Weights of a small mixture-of-experts language model, trained from scratch on English Wikipedia.
Training: a variant of Adam for the experts, 462M tokens, 3521 steps.
Below are experts of layer 3 (counted from 0) of a mixture-of-experts language model. Rows are named router (the router's row for the expert), down (a neuron's output weights, with its number) and show model dimensions 64-127. Each number is 200 + 20 x the weight over its row's rms, rounded and kept within 0 to 999.
Before each expert's rows: "comes before" lists some tokens at least twice as common just after its tokens as in all text. This comes from a sample of Wikipedia text that the model never trained on. Tokens count by the router's weight.

# expert 28
comes before: "| ", "(", "|", "=", "– ", "K"
router,154,234,196,217,194,225,184,190,206,187,211,205,197,190,205,218,214,198,234,251,176,196,199,240,210,207,222,189,171,223,246,225,206,189,233,248,210,214,189,209,216,208,202,217,206,199,217,177,211,190,204,208,223,195,197,190,219,187,205,200,185,206,206,168
down0,207,205,218,190,220,197,185,210,187,195,199,185,201,170,212,179,164,214,180,206,210,174,218,200,219,162,209,210,186,164,189,207,207,176,196,227,193,219,179,177,179,135,217,198,171,216,174,205,205,213,176,179,189,218,198,148,205,249,186,207,188,206,192,176
down1,200,175,181,220,210,201,193,209,151,216,155,191,163,220,201,200,189,253,184,171,208,160,207,177,200,219,189,179,195,186,207,193,198,196,217,201,200,205,210,234,197,177,209,190,218,222,191,165,207,212,206,157,188,209,195,201,206,203,208,212,191,180,239,176
down2,157,172,157,166,197,225,220,206,232,187,178,170,201,198,199,206,173,191,189,218,213,216,238,231,193,205,192,222,195,225,203,213,205,197,206,183,217,216,223,202,219,233,208,211,195,194,226,191,184,188,200,205,214,232,191,171,213,203,242,174,198,212,196,196
down3,172,183,196,202,198,212,207,203,172,204,230,195,212,193,233,188,198,197,212,215,190,188,195,193,187,204,185,194,196,187,185,226,190,207,191,181,210,185,162,267,171,181,196,192,238,211,184,183,169,219,203,211,232,208,179,202,221,215,195,206,154,214,210,235
down4,200,207,207,193,209,204,227,201,230,179,220,204,166,198,178,231,205,189,211,226,195,189,173,191,156,206,175,180,226,246,199,203,212,198,200,157,183,189,244,152,202,223,222,225,179,215,189,234,229,199,209,222,192,210,225,269,197,149,198,173,184,223,206,226
down5,233,194,216,224,227,185,213,179,169,216,183,192,182,157,221,192,223,197,225,234,216,206,225,205,202,166,221,202,209,170,201,197,198,225,178,221,205,199,188,179,181,175,223,172,195,220,216,217,204,223,240,236,204,188,174,193,220,225,185,196,200,188,191,185

# expert 10
comes before: "0", "9", "8", "5", "3", "2"
router,185,200,176,177,199,209,177,207,183,186,193,218,180,174,196,223,210,220,204,214,182,213,214,201,198,179,202,168,191,210,207,220,199,210,216,253,216,196,198,215,183,216,191,207,197,203,206,211,200,220,198,173,228,217,224,182,247,181,214,206,217,231,208,156
down0,195,234,203,243,222,181,231,179,196,166,203,201,175,191,225,207,179,199,221,190,219,209,181,197,215,175,202,205,226,213,201,205,218,213,185,203,182,192,188,221,221,206,202,191,229,187,181,211,214,199,177,231,218,192,182,175,176,227,203,238,173,245,236,195
down1,204,168,199,201,193,185,202,179,200,194,184,199,192,192,190,224,188,231,219,183,207,224,207,182,204,207,167,185,243,201,206,207,195,200,174,230,200,187,173,178,214,205,215,197,212,195,193,192,223,213,223,220,195,198,210,179,187,180,112,218,191,198,231,184
down2,203,170,188,216,164,185,187,200,172,234,209,187,206,227,185,219,193,195,190,211,178,183,185,199,187,191,198,201,206,204,192,205,166,207,210,228,210,167,195,171,146,183,233,189,182,197,196,181,196,204,230,206,159,156,218,179,204,184,209,233,181,200,202,206
down3,213,189,176,256,219,177,225,221,214,185,157,204,215,239,214,180,202,192,184,182,227,203,167,196,196,230,231,190,204,225,182,202,232,207,210,207,170,200,172,194,194,206,206,195,176,192,207,190,191,196,210,220,178,183,219,204,185,199,195,160,167,191,200,213
down4,187,187,218,209,197,211,187,190,213,189,177,231,194,221,181,209,221,201,172,162,191,211,225,218,161,167,220,227,179,203,222,214,184,224,200,219,211,144,180,218,179,194,187,186,183,211,213,208,221,213,206,214,191,193,202,220,183,190,192,221,204,168,220,240
down5,192,226,178,206,178,208,212,170,223,189,191,194,177,214,184,194,189,160,204,214,205,181,195,201,210,203,195,182,195,231,217,187,209,181,226,172,223,231,206,172,193,222,195,173,177,203,195,196,236,186,233,201,218,189,199,197,223,165,180,194,222,229,202,236

# expert 8
comes before: "the ", "a ", "his ", "be ", "an ", "not "
router,179,201,218,157,221,217,184,197,193,210,192,194,199,235,170,203,196,224,223,216,161,207,232,184,200,230,211,195,198,210,236,223,214,178,243,201,225,210,209,227,190,208,202,225,197,179,225,174,212,201,192,206,223,206,208,171,219,156,224,233,194,236,184,204
down0,182,195,219,158,191,174,194,219,174,198,201,205,185,198,209,166,176,249,219,207,225,179,210,213,160,197,195,183,181,213,219,226,200,164,184,198,186,188,214,214,189,195,192,194,189,220,203,190,192,225,227,195,190,259,201,180,211,154,185,230,211,203,204,211
down1,193,217,205,197,201,179,233,180,173,215,202,211,195,178,222,209,173,192,187,182,193,182,203,215,211,227,170,202,202,185,205,187,214,254,208,195,255,199,159,193,236,219,214,220,206,182,195,162,218,201,204,217,218,182,201,214,188,171,209,174,191,214,192,216
down2,208,200,190,147,231,204,245,176,204,220,240,210,206,215,208,201,209,202,198,195,204,222,208,179,194,175,220,176,219,197,223,194,187,198,183,213,182,205,228,227,182,162,188,214,201,187,191,198,217,214,203,198,214,201,208,225,213,180,182,222,155,248,205,171
down3,187,167,206,204,228,225,211,181,200,201,214,203,201,205,211,218,238,210,181,178,201,192,219,176,230,215,214,185,192,224,224,153,191,148,180,232,185,187,209,207,226,192,196,193,210,232,192,194,175,181,171,237,191,202,220,208,204,184,161,222,198,225,181,217
down4,218,185,191,195,199,226,198,196,180,195,206,217,191,200,191,190,176,197,209,214,188,201,167,194,203,237,248,223,254,201,202,203,211,200,241,177,204,205,189,209,209,231,210,208,212,202,185,173,216,221,185,175,212,217,162,210,223,198,211,146,180,184,182,202
down5,216,168,195,224,194,215,188,191,195,187,212,180,192,197,180,221,219,192,206,199,220,225,205,199,257,164,168,182,203,202,179,200,221,229,198,184,231,226,146,192,229,195,190,191,187,203,204,172,189,192,186,207,141,214,202,226,231,207,224,164,184,161,189,215

# expert 2
comes before: "of ", "in ", "and ", "for ", "was ", "to "
router,181,188,221,198,213,205,164,213,219,203,179,210,201,210,219,186,199,207,233,219,179,178,202,187,187,209,195,193,181,193,212,212,207,184,246,239,192,190,205,199,183,189,203,231,225,203,203,187,223,212,206,225,188,197,203,181,232,167,229,218,214,210,195,207
down0,222,182,184,244,191,195,219,183,178,204,210,207,205,212,162,215,231,178,195,169,153,217,192,205,157,194,200,202,185,221,206,215,191,219,220,196,208,200,188,182,202,186,199,201,198,185,199,208,224,162,187,176,222,171,220,197,201,185,218,167,168,183,166,218
down1,221,214,190,235,201,189,217,230,214,200,195,194,200,223,190,198,179,178,191,228,196,215,230,200,204,207,218,228,194,181,202,224,182,256,195,233,175,214,206,210,190,218,197,179,205,226,164,205,225,181,225,212,174,178,200,225,175,172,193,173,220,220,224,239
down2,190,207,220,186,190,137,204,229,263,171,178,198,194,186,175,200,188,195,187,215,199,187,193,185,206,189,215,216,239,182,184,217,184,215,208,230,181,190,176,210,149,209,208,204,239,232,206,218,196,189,185,177,211,191,178,216,197,208,163,180,215,220,231,194
down3,231,178,216,235,172,180,224,235,176,194,203,177,207,200,190,170,197,209,171,157,178,203,208,162,202,212,221,186,209,183,136,188,190,202,210,222,203,205,193,201,177,143,198,194,199,189,204,189,189,180,185,172,176,200,215,201,214,177,219,233,207,206,209,208
down4,219,203,201,219,214,197,225,192,216,207,160,207,201,189,194,174,197,186,182,175,199,188,201,217,166,218,188,220,176,197,156,188,191,220,230,226,240,165,171,202,209,206,224,211,205,224,202,206,223,203,190,195,174,241,207,205,205,231,177,213,230,199,197,187
down5,181,162,182,220,208,230,178,211,215,200,206,207,169,197,215,213,197,224,224,186,224,218,187,225,185,183,193,215,212,178,246,185,182,187,202,207,187,174,231,160,208,224,189,189,211,195,214,197,196,178,214,173,211,232,211,217,205,187,187,199,230,162,176,183

# expert 11
comes before: " ", "0 ", "1 ", "1", "— ", "2 "
router,177,225,197,158,202,223,169,213,202,204,204,177,189,167,193,210,212,206,219,220,163,197,226,221,249,203,222,200,188,201,205,213,226,203,195,254,224,221,189,198,196,218,193,198,215,216,204,204,207,194,190,204,158,208,218,206,210,188,157,205,206,191,201,179
down0,204,188,196,213,180,188,206,217,212,189,225,212,206,178,209,210,225,237,214,231,220,209,218,216,189,182,194,165,172,207,222,213,194,194,184,180,184,211,188,183,250,176,183,203,198,218,194,243,202,201,216,201,232,219,243,221,215,227,210,172,182,195,215,190
down1,228,225,200,228,199,212,196,212,182,180,193,216,206,194,204,197,181,200,206,249,197,210,228,161,183,209,180,191,199,173,177,227,200,214,167,188,211,199,193,217,191,237,178,203,230,235,188,248,214,204,201,222,213,216,214,211,180,213,217,161,215,214,176,185
down2,173,209,176,173,230,185,182,154,189,195,217,214,211,163,207,177,219,180,202,237,227,186,199,217,185,221,190,181,196,199,206,195,203,179,215,187,198,188,235,174,213,222,204,181,196,183,204,194,206,191,222,224,221,176,192,197,199,176,222,217,182,182,164,216
down3,210,192,212,175,218,209,211,206,202,188,201,168,206,186,184,243,154,193,186,195,205,187,219,192,199,190,197,184,208,204,190,216,223,246,233,190,175,208,204,181,203,198,151,228,210,193,193,225,170,230,164,204,163,152,227,218,192,212,209,195,171,209,213,223
down4,228,205,213,174,208,194,194,227,215,222,197,210,198,210,208,220,176,205,214,220,203,202,183,167,229,182,185,214,217,174,166,174,207,209,205,227,194,212,198,226,186,215,192,202,216,182,225,227,148,226,211,177,232,205,194,170,194,191,228,224,178,210,206,176
down5,225,191,215,197,167,197,248,244,213,176,199,193,185,224,212,175,175,193,192,190,191,211,193,169,209,181,195,173,221,208,206,195,187,233,208,175,198,213,188,263,195,202,196,219,185,236,214,196,196,199,171,188,213,206,167,247,183,250,194,186,248,249,228,196

# expert 7
comes before: "of ", "to ", "and ", "in ", "by ", "for "
router,173,202,241,216,185,216,197,219,219,177,185,207,200,212,184,246,201,202,223,210,170,210,225,190,187,217,225,207,166,209,219,204,221,201,265,213,197,185,190,228,209,223,211,200,202,187,210,218,210,195,199,232,198,204,181,185,228,213,217,204,196,227,206,200
down0,193,174,185,177,233,187,206,179,200,231,210,210,200,214,223,181,208,217,199,186,171,184,222,184,181,237,200,204,223,176,178,196,207,208,209,215,187,214,233,221,190,205,202,199,199,184,210,218,197,202,193,224,217,232,184,226,220,198,197,214,201,200,191,195
down1,210,240,216,148,173,195,190,199,202,179,149,167,207,199,190,204,177,226,219,211,208,157,201,193,170,226,223,191,217,206,190,199,213,200,195,202,204,177,239,201,188,216,191,221,210,181,195,202,228,239,176,198,176,155,186,188,185,193,203,195,197,203,211,230
down2,190,215,179,215,189,202,154,195,187,193,185,220,183,179,177,208,194,208,199,192,189,217,164,183,176,198,177,179,222,219,163,196,217,188,204,206,199,228,220,174,190,210,189,184,212,222,166,196,209,227,195,214,161,195,225,197,189,150,191,224,197,164,203,174
down3,198,199,207,207,211,168,212,209,205,220,235,220,200,168,256,193,192,184,185,212,174,213,181,203,201,222,220,214,200,210,201,221,203,206,180,219,191,211,196,230,216,227,198,208,188,203,188,193,211,191,192,187,226,213,211,222,200,199,229,157,177,232,170,169
down4,199,223,231,175,192,211,200,182,172,179,174,233,154,191,195,207,213,201,205,170,224,201,187,202,222,191,181,200,223,206,214,185,182,176,204,210,193,224,198,163,213,212,199,190,220,219,204,158,208,222,200,224,179,178,202,186,208,203,200,179,211,206,188,199
down5,210,195,192,184,182,198,191,192,188,249,180,237,205,226,212,214,222,221,189,180,216,207,242,175,185,218,168,199,196,216,187,214,198,193,200,169,231,216,220,217,198,202,194,233,182,201,205,217,188,205,179,196,189,240,233,171,195,232,234,192,215,185,216,190

# expert 19
comes before: "- ", "\n", "| ", "The ", "In ", "\n\n"
router,194,252,248,197,201,207,160,205,204,213,200,188,195,199,217,236,216,209,214,214,156,204,211,210,213,192,207,184,198,226,212,201,220,188,216,257,213,197,181,240,203,198,190,207,195,211,209,154,211,198,193,171,179,216,196,189,223,193,212,223,214,219,197,164
down0,241,186,184,224,208,167,239,223,190,222,212,214,194,205,183,216,232,224,198,196,187,172,186,234,221,181,205,209,203,203,217,210,217,179,192,144,200,204,192,250,225,183,195,193,203,169,210,205,215,219,156,196,188,183,225,193,200,241,199,193,180,194,204,213
down1,228,187,172,243,224,211,236,231,202,219,218,199,223,240,241,216,222,223,199,223,185,185,185,226,210,180,207,169,191,179,220,242,203,222,214,193,182,211,212,228,228,220,199,184,225,201,202,221,197,171,198,196,212,216,177,209,204,242,177,209,179,209,163,203
down2,195,159,182,206,200,168,220,222,205,220,192,208,193,202,208,240,186,225,214,224,209,164,185,183,188,180,190,219,211,180,175,208,193,240,223,228,219,223,187,202,210,169,191,189,178,194,227,200,199,179,169,219,221,167,203,161,168,173,165,222,162,218,235,247
down3,197,201,199,180,177,195,201,157,162,197,173,206,206,197,206,184,186,176,210,224,200,220,224,187,146,185,212,187,205,194,207,213,184,235,206,208,208,195,220,200,206,216,213,199,190,212,177,186,237,188,197,215,172,173,176,222,206,163,210,172,237,196,216,198
down4,165,198,168,229,189,182,217,250,208,199,211,210,175,181,229,212,213,162,187,184,191,223,230,199,210,173,201,205,194,237,212,194,186,166,191,248,203,172,178,162,182,164,207,192,183,214,219,223,224,212,196,242,243,177,194,175,197,158,194,210,179,221,199,217
down5,171,223,206,200,210,194,185,165,187,233,197,225,209,241,164,178,178,245,187,232,206,191,209,173,191,238,217,176,202,202,218,204,237,244,223,162,161,229,219,217,199,213,212,200,225,214,200,200,199,210,232,195,225,188,193,239,209,219,216,201,181,238,184,175